Weights of a small mixture-of-experts language model, trained from scratch on English Wikipedia: 64 GeGLU neurons an expert, a variant of Adam for the experts.
Below are experts of layer 3 (counted from 0) of a mixture-of-experts language model. Rows are named router (the router's row for the expert) and show model dimensions 240-319. Each number is 128 + 32 x the weight over its row's rms, rounded and kept within 0 to 255. Numbers have three digits each.
After each expert's rows: "gets" lists some tokens that make up at least twice as much of what it gets as of all text. This comes from a sample of Wikipedia text that the model never trained on. Tokens count by the router's weight.

# expert 16
router:125118118105137114121110121154106113159136133120165125144163155092064162119198071161109101155087116128133109135072115108088103044122174145139161132169124147100104071148168119120086170159120066179130086119108124127078125074112160082084096137
gets: " and", "\"", " which", " some", " $", " other"

# expert 22
router:095150124103114088120131129182084102108140162109149137164136097117171111118124129094058178129202129161095091083127092109142160198152082134108105119182145128118127185117138161184141157077192167186148154146072126119143154148179169109150191192
gets: "ar", "k", "am", "j", "an", "v"

# expert 18
router:134103140096127109168113092118112118134109118188108137095141176179095068163133071126169088161164165153122097123170208139052080046104172176123196094162100132093102116108105164102143178120122085179052114092183133189161195155104064141148091105
gets: " have", " has", " had", " are", " not", "==See"

# expert 83
router:127129078152156145183121095107071195089102084167152146119136126102162155126151113131159108102154175155094113152160088132171208135093138082137159102105109158134139122187093123115141099096135117104093097061120066200139181150140129084158120133
gets: "\n", ";", ");", "F", "°W", "s;"

# expert 34
router:154129167110088114101152185101121106191082098089136173139153139087066103127189128162072110110132174149094129127130139136092115044148177163135175110125142159159129091134121151129083091115069066188135098107133087137140123182124115157106113102
gets: " years", " season", " year", " days", " time", " week"

# expert 32
router:089117108103132100064129155121100129150147095115115104096103140095186180107116080146147046118128071097096087145083122172109120166156102106144112097157126096209129138139086097118110083171134100089084118137080095081107147086157191089082087186
gets: " |", ":", ";", " —;", "s:", ");"

# expert 19
router:141130143164098117103100100153148145146151075069146132171098161143141112143178172159160155131113133151097112135092099143129147113145167105095180112164200089090129203154160155128173148118144086126159088102099170109154110091082150058134139155
gets: "-", " of", " and", " a", " on", "|"

# expert 92
router:127114103177100111056099078131081138126118184101087111141116141107173094150101188150176091097131165118160157140187094164116171144180125099099141105104089118150134115131125103115123164191119171077138153083161149083099101081098112119053179119
gets: " |", "$", " Team", " Player", " Football", " Racing"

# expert 95
router:138190105141082152096167118162070075141116173122124106153136105106190122147068190136102118124132143069126134137114091200132119159119142105168127134117109097171173177102149116146156109103098138168159091120084141105165105100166093134092122144
gets: " |", " Cup", " V", " 1", " round", " 0"

# expert 68
router:087110173126121145101126134160128126133166138112096086132057164092126097139103062148119143144099164114118140143145122118131152081177070095123161075147193139113059161112108139124135143155122173093185148088090158139170102126092137153119071100
gets: "ec", "ac", "ic", "uc", "ric", "th"

# expert 6
router:135120110164173121128179120122163129111175122147172137077085128157174177138127085166175116136126164121135129130149103071153192156126159135120166115153129167133138143197109125108130145112108156103087113131104107159116169145104112094091130113
gets: "\n", " a", " is", ":", " an", ")"

# expert 33
router:096156140081162082148135097162122107113167113150156115134087089049165075070091087177092189135067123128165099126139111135099113149200146115145148150089148193131121139119100138158141101087086156137146139148141190156138107119108103119138099069
gets: "ed", "er", " of", "ant", "amp", "al"

# expert 76
router:106153094134084159112128123153124141150176158102094117123093142142099139097173177158151120132154078144124145120089158185140128155164184116152142146167110136132065166101071174176173127192054144118066112132148143091129131121079070071080136115
gets: " the", " to", " of", "ical", "ated", " The"

# expert 50
router:085166115125167166135140113147132125100137086165119116186090150101109085065170078117187159130169095164113166188120116101156136110129113060169057082087164143134095161106083101123156175123143164079178153133082121088161102155139164141107096099
gets: "ad", " Th", "ill", "d", "n", "j"

# expert 21
router:117095185122076094182099106147136160171171129146135093125082152100164169125097106150136105095123127055133091099119130101164108108103140078156143096168079155124103085139162095139142127134144097106125077185138148116082129087072105046141139103
gets: "'", " he", " H", " a", "he", " she"

# expert 70
router:173086090150130168138106113123102133151161141188160161146147104136145157108187136130118127106104126164110156169123104115129100145122116128165068141157189091142167153146132098057173142134166149044127086193179137095138088176183128126166094153
gets: " |", "|", " video", " ", " The", " film"

# expert 49
router:096083161109127172083088093073082155187085182109212126103130183087129118164148118119115116165078136084108131157154097139161115097125144149155135156145145077166138117101080139143119169183129073147093167128148148151113100081145131135142174178
gets: " in", " at", " on", " In", " after", "In"

# expert 71
router:137120145120165107110151067135097157096164130132114145088089127158094137141126106152158053132060156151158142175154155102104101206146164135167111107120118101123124152150141153155149108071182159093077087134158129182147166153103107155080134124
gets: " =", ".", " ==", "==", "s.", "The"

# expert 51
router:178143108139119150171120139123152179135126094117177156138097086112177165115117092083206068071088128107163075136114134123091145183110157080097095150148185123109132112197142143143161142141173134105087093166144085130064154163120156086098110118
gets: "-", "\n", " 9", " E", "-2", " Binomial"

# expert 5
router:134147166128122083117075190153156123125082090129129153082164160124135095139111153097145037140137144108128202103185133124147092099113089158115134086129084100114142131101136063118139170109079046142071077152166049123120118104125104157106124166
gets: " was", " is", " be", " he", " were", " been"

# expert 75
router:138149139142121127143131075109129102050089052149100145092148100171147173133183051208187065105157167092119125083145163165094078081118123145145173144151091199150066133123123070147128132121146103149068149144127131163074136189152133115110184095
gets: "\"", ")", "\n", ";", " people", " –"

# expert 14
router:117182105127149107117130087171109199160159209121117094171049188111074125159114180191120173167104139059168171116122092128177107128125108153127146102090072145168122117052086076157133174136131107183182147085101086141116116138159096128114104126
gets: "\n", " ", "–", " 0", " League", "ess"

# expert 78
router:197122169115099131154145124123130086066086078101092123041144080109107145116096098134164124084130136081159130084139144123121129127146110122135145116147085118172130093111111107148134108122112074120089149082106108202083131114109103106118153130
gets: " his", " for", " and", " to", "==", " her"

# expert 8
router:117114070110081173112139144072115151133206101154211118119160114143134146126133062141198119112130122105117122166136147154104136140175156073179147106162208152155130128164117162098124130137142148097115120149127204085187133066114083140067160176
gets: " with", " of", " by", " in", " for", " from"

# expert 77
router:153165113184094130132174121143177136148123091114169198131188116125169172128120049132167134071110127080203119153139163060061114176184135128108174196160181132130112061191137126174093163149141148175089067163149100078134087156156124140156093130
gets: " the", " named", " of", " as", " name", " it"

# expert 56
router:116115101079117145140092087074106141161124136120129150164135167162096129174116166171108129110151159113113138165164129125141103129124177190123149173114171082126129085143137171077119162130118111173113117196145121083185107170115124118136107102
gets: "ly", " made", " used", " following", " more", " first"

# expert 35
router:112106138131087101143094150094170095140100111092090107140127117089089157133146095183085112129112142147142113083124117106126117104106097118103132102124132140122125102143103107095112130123082131171123155077106150084126133152129177150074092141
gets: "ers", "s", " members", "s,", "ors", " team"

# expert 17
router:148116132137134105179131158122155103181144096128159159172104084116148180114124120119149063077094086087172086148171160094116104168113152075060109197172173145107111074140117129147138104141131127147102078096138127118080108112093158161114159135
gets: " Coordinates:", "ia", "ae", "us", ")", " species"

# expert 52
router:120127145087089156153081088096149123155068104062152129186125119125062171089162161065081169168139082048126120080158105104122139097115166120072162128174177096119137121058145170119067140128149167148096101130119091113174138126136157145128063084
gets: "s", "es", "ing", "in", "ers", "on"

# expert 31
router:143178066155121180101071111141101120123130117105153168117189114101136124166144148107147122091133194132134096138142148180148162181151173103062136168074091129142138191076114192130158119074146132143087113137098142174128129140124100116173139135
gets: "\n", " the", "|", " place,", "The", ":"

# expert 66
router:182120106149087104099179080151149121110147105123125117114111139132092130162171176120159128128140080107145088173103129151123153104097181206179163102186103144104128134153142116138134127156074072160110117171147138153115168085070140130154131132
gets: " at", " of", "%", ".9)", " to", ".1)"

# expert 4
router:119118074162174104073171182189122173182112151126070125147116187142085085137103119134195127134128050174160167118116120117122139140152101097170045157124104106115117117133062139128116126092110169116169122167192135102157117081179121124126189124
gets: " as", "et", "i", "ro", "o", "é"

# expert 1
router:136058141121109115169119139146186126175168154106104115193135147121134096184118112113080172103099115073158168125129172128129107115120131144111132158114180154120070101101170149156158110114104128097113161099144151165121086207147139164116129134
gets: "ation", "ion", "al", "ions", "ence", "age"

# expert 91
router:160104156092097136112132076119117101157114127162104132121117175111077109152137124128157112145090113104124177110178141083166124141107132126157123151171145134077168065155114162107104178114089125190118106151155080147150163123101142168098097120
gets: ".", "s.", "es.", "ed.", ").", "a."

# expert 54
router:124153115199125120177156080197142116154119119132093109123083128104091165143154218170134085187105133130150112141125138184110174144106098112070148166131074035152156154117111108136159091164176142134159134097131201104099088069108097184149132160
gets: " the", "|", " 0", " 1", " ", " 2"

# expert 79
router:146195134149113111083095098123148126098164187108129119127088089143107118102121134138171102127194117141129134127092108067145087191110143123163155125134066155093169154098144093160115097110199168145118149137113152136123182101174153107098110144
gets: " the", " |", " with", " inter", " which", "|"

# expert 72
router:137118161219120105137100110112106131104130144092153113109118151155168077106059114106144072155136160078132081141130149157100107178164095071123134090179149117164062114149094094181185104183107101107105112135057112110123142155121156124053079143
gets: "-", "|", ":", " The", "'s", " Genus:"

# expert 58
router:147155138195125160114118102126082196133140124099176175110192169099104143118150150197159104145180143128143142142108084140097135177169155151153151082156137127110153132108140100132082166194126109137074128094096115115130102116135082102126106150
gets: "-", " as", " (19", " (7", " —", " (3"

# expert 60
router:139061115105164061199103096098130100087129095139122168162151140148145096105096195153137117128146092139161152149145121119146087026121124113116130141143110183080152150119156088158141137098134157047154134118167160165195087124124141164183113084
gets: "c", "p", "m", "b", "em", "M"

# expert 20
router:104162082112162144100156080111123087112189116130149138102144162148098150169140064162123119124120125117149116121152126127122092146160146139203159087153086178183115148144102137158136114107150107101084127155061142120090141158096106111080184107
gets: " =", " |", " ==", " and", " is", " (born"

# expert 28
router:138090102141078191144113163151186109096108083130118104156135139121128118139165136144130126092180148138104113134088096104086096106151140129107138134120174109060153173144130080137125092100088167044183168118138125148143090164098134150171129156
gets: "h", "f", "b", "d", "n", "t"

# expert 0
router:128144140158138164168096149115157095149147126152138126091114141129123163159169123139122117090131161150149158111158115089150075114091166092171207126125118143103161119181098128091131094193113114162133148156128125120137147211134091145140096108
gets: "\n", " \"", " \\", " (\"", "\n\n", " broad"

# expert 43
router:113128102170142183107111156054129097102135149131158128119145150118111161102164152157147099147112102154034202082099100138093118115162104130162147116149146081157109175119152147136079136210054113125156148144132078141107120094119120051084106150
gets: " d", " in", " to", " and", " with", " from"

# expert 23
router:132111079093152109100169095156131125088097154098133090085148129170078151079093172133132122203142133110129112133105161187087120093127161122112142114174154121134137135077130102098109100156140117191138098163122109112165137095092145197114089157
gets: " of", "|", " and", " a", " were", " living"

# expert 74
router:087101154168065119121191162117183169139150139057108116200167138148132181170185114110195151157144046108138126125179096105085128149187121124181124091148149139156079177076142096111101203116148162129167151085083139143102135153091169116165124118
gets: "as", "ig", "ay", "am", "ag", "ak"

# expert 48
router:099092151107156113180093096102101142099127057153140120063074132121133140100133085106191034098154165185112112096114165175153162107114151117128160098092069129177131129193106179072140097093200081075086179079092097180102180101120110092101126094
gets: "=", ":", "===", "====", "==", " by:"

# expert 10
router:127138103122103202058043141139115120100141084133155141161096127099193174206160159111110158130172198108111113096113076095108175161160159106070131181141143105147185168127138137092163171166165087110103099175100158153128102107106111084170141142
gets: " |", " a", "|", " the", " m", " in"

# expert 67
router:167133162131072147116131115133156161157124105072129119136065138107124140165211057167133108169136093133152137093154124122110109127182103155199154110198114074134146163087173111104118140123106090103076127137121119121122143082112065111084121139
gets: " up", " down", " R", "i", " B", " well"

# expert 47
router:119113132181110123079161098126101168095162168163127069133134188106141153137120158128101133152165202111097116120138151125100142164148142149090133097210103086083096135112147129123195079142136100164181094159067125098116086095117075165126133128
gets: " |", " 0", " 1", " 3", " population", " "

# expert 59
router:098141170177109110212160150204120143111107121143065160159052123079143130114184063144114171140146142151086138094163115117123163142175119154159183149116125151110133178154125204088146146110124192114123120084151124097136175088090080100116105098
gets: "i", "ri", "o", "m", "ro", "é"

# expert 81
router:164113121128116107153123085135094123137176072146104140049086178158110157119200150132114138117154158142179111079103140109133139091141091098062136127110123115105118120148150135076102089148179071107090133093076097126072142118134147199156139053
gets: " |", "|", "\n", " first", "===", "=="

# expert 90
router:099113194122132143118102110149152155111041106121119168047160194099115113173100096155099102147060132132177132164142126150152129043100128131147167139103099130116142091128070117087120124113120060148118079182148074135107106099068152156141058105
gets: " and", ";", " own", " –", " only", ":"

# expert 55
router:101119141112168120135101124159117105121134145172130081131151115184167137061144090138105123069106117138094112116089178143134115181127099089071109104082168100089127113166146154099123088115147178057136146077102154137164111109141131116124154130
gets: " the", " The", "t", "k", "ne", "en"

# expert 36
router:097119168184099182104099119100170154154096123088110161089122153122085190190135087106135047137129213096077101116107095152109145053159169166154128100101145098118120107101138162144102127103081054169148084184177105114148091165166116101112096116
gets: ",", "s,", "e,", "er,", "a,", "y,"

# expert 94
router:169155145140075096114073104103106112159163159132143159084192131096109133132167184118131111146103080135101082139085134109160068196160157179156142149145088157073165144093194135134153162135128121117085160136107216113111071082137091089127124152
gets: " ", " Y", " Z", " S", " P", " Kong"

# expert 46
router:104081116092061100070106129161156126126090201100150094141128153156083119071129065101117144163153121125147143171130122123122153166111136105089060139188052138086126103120081133126104095068090196213165149073141154116163165087123145140124056186
gets: "le", "s", " ", "les", "b", "ear"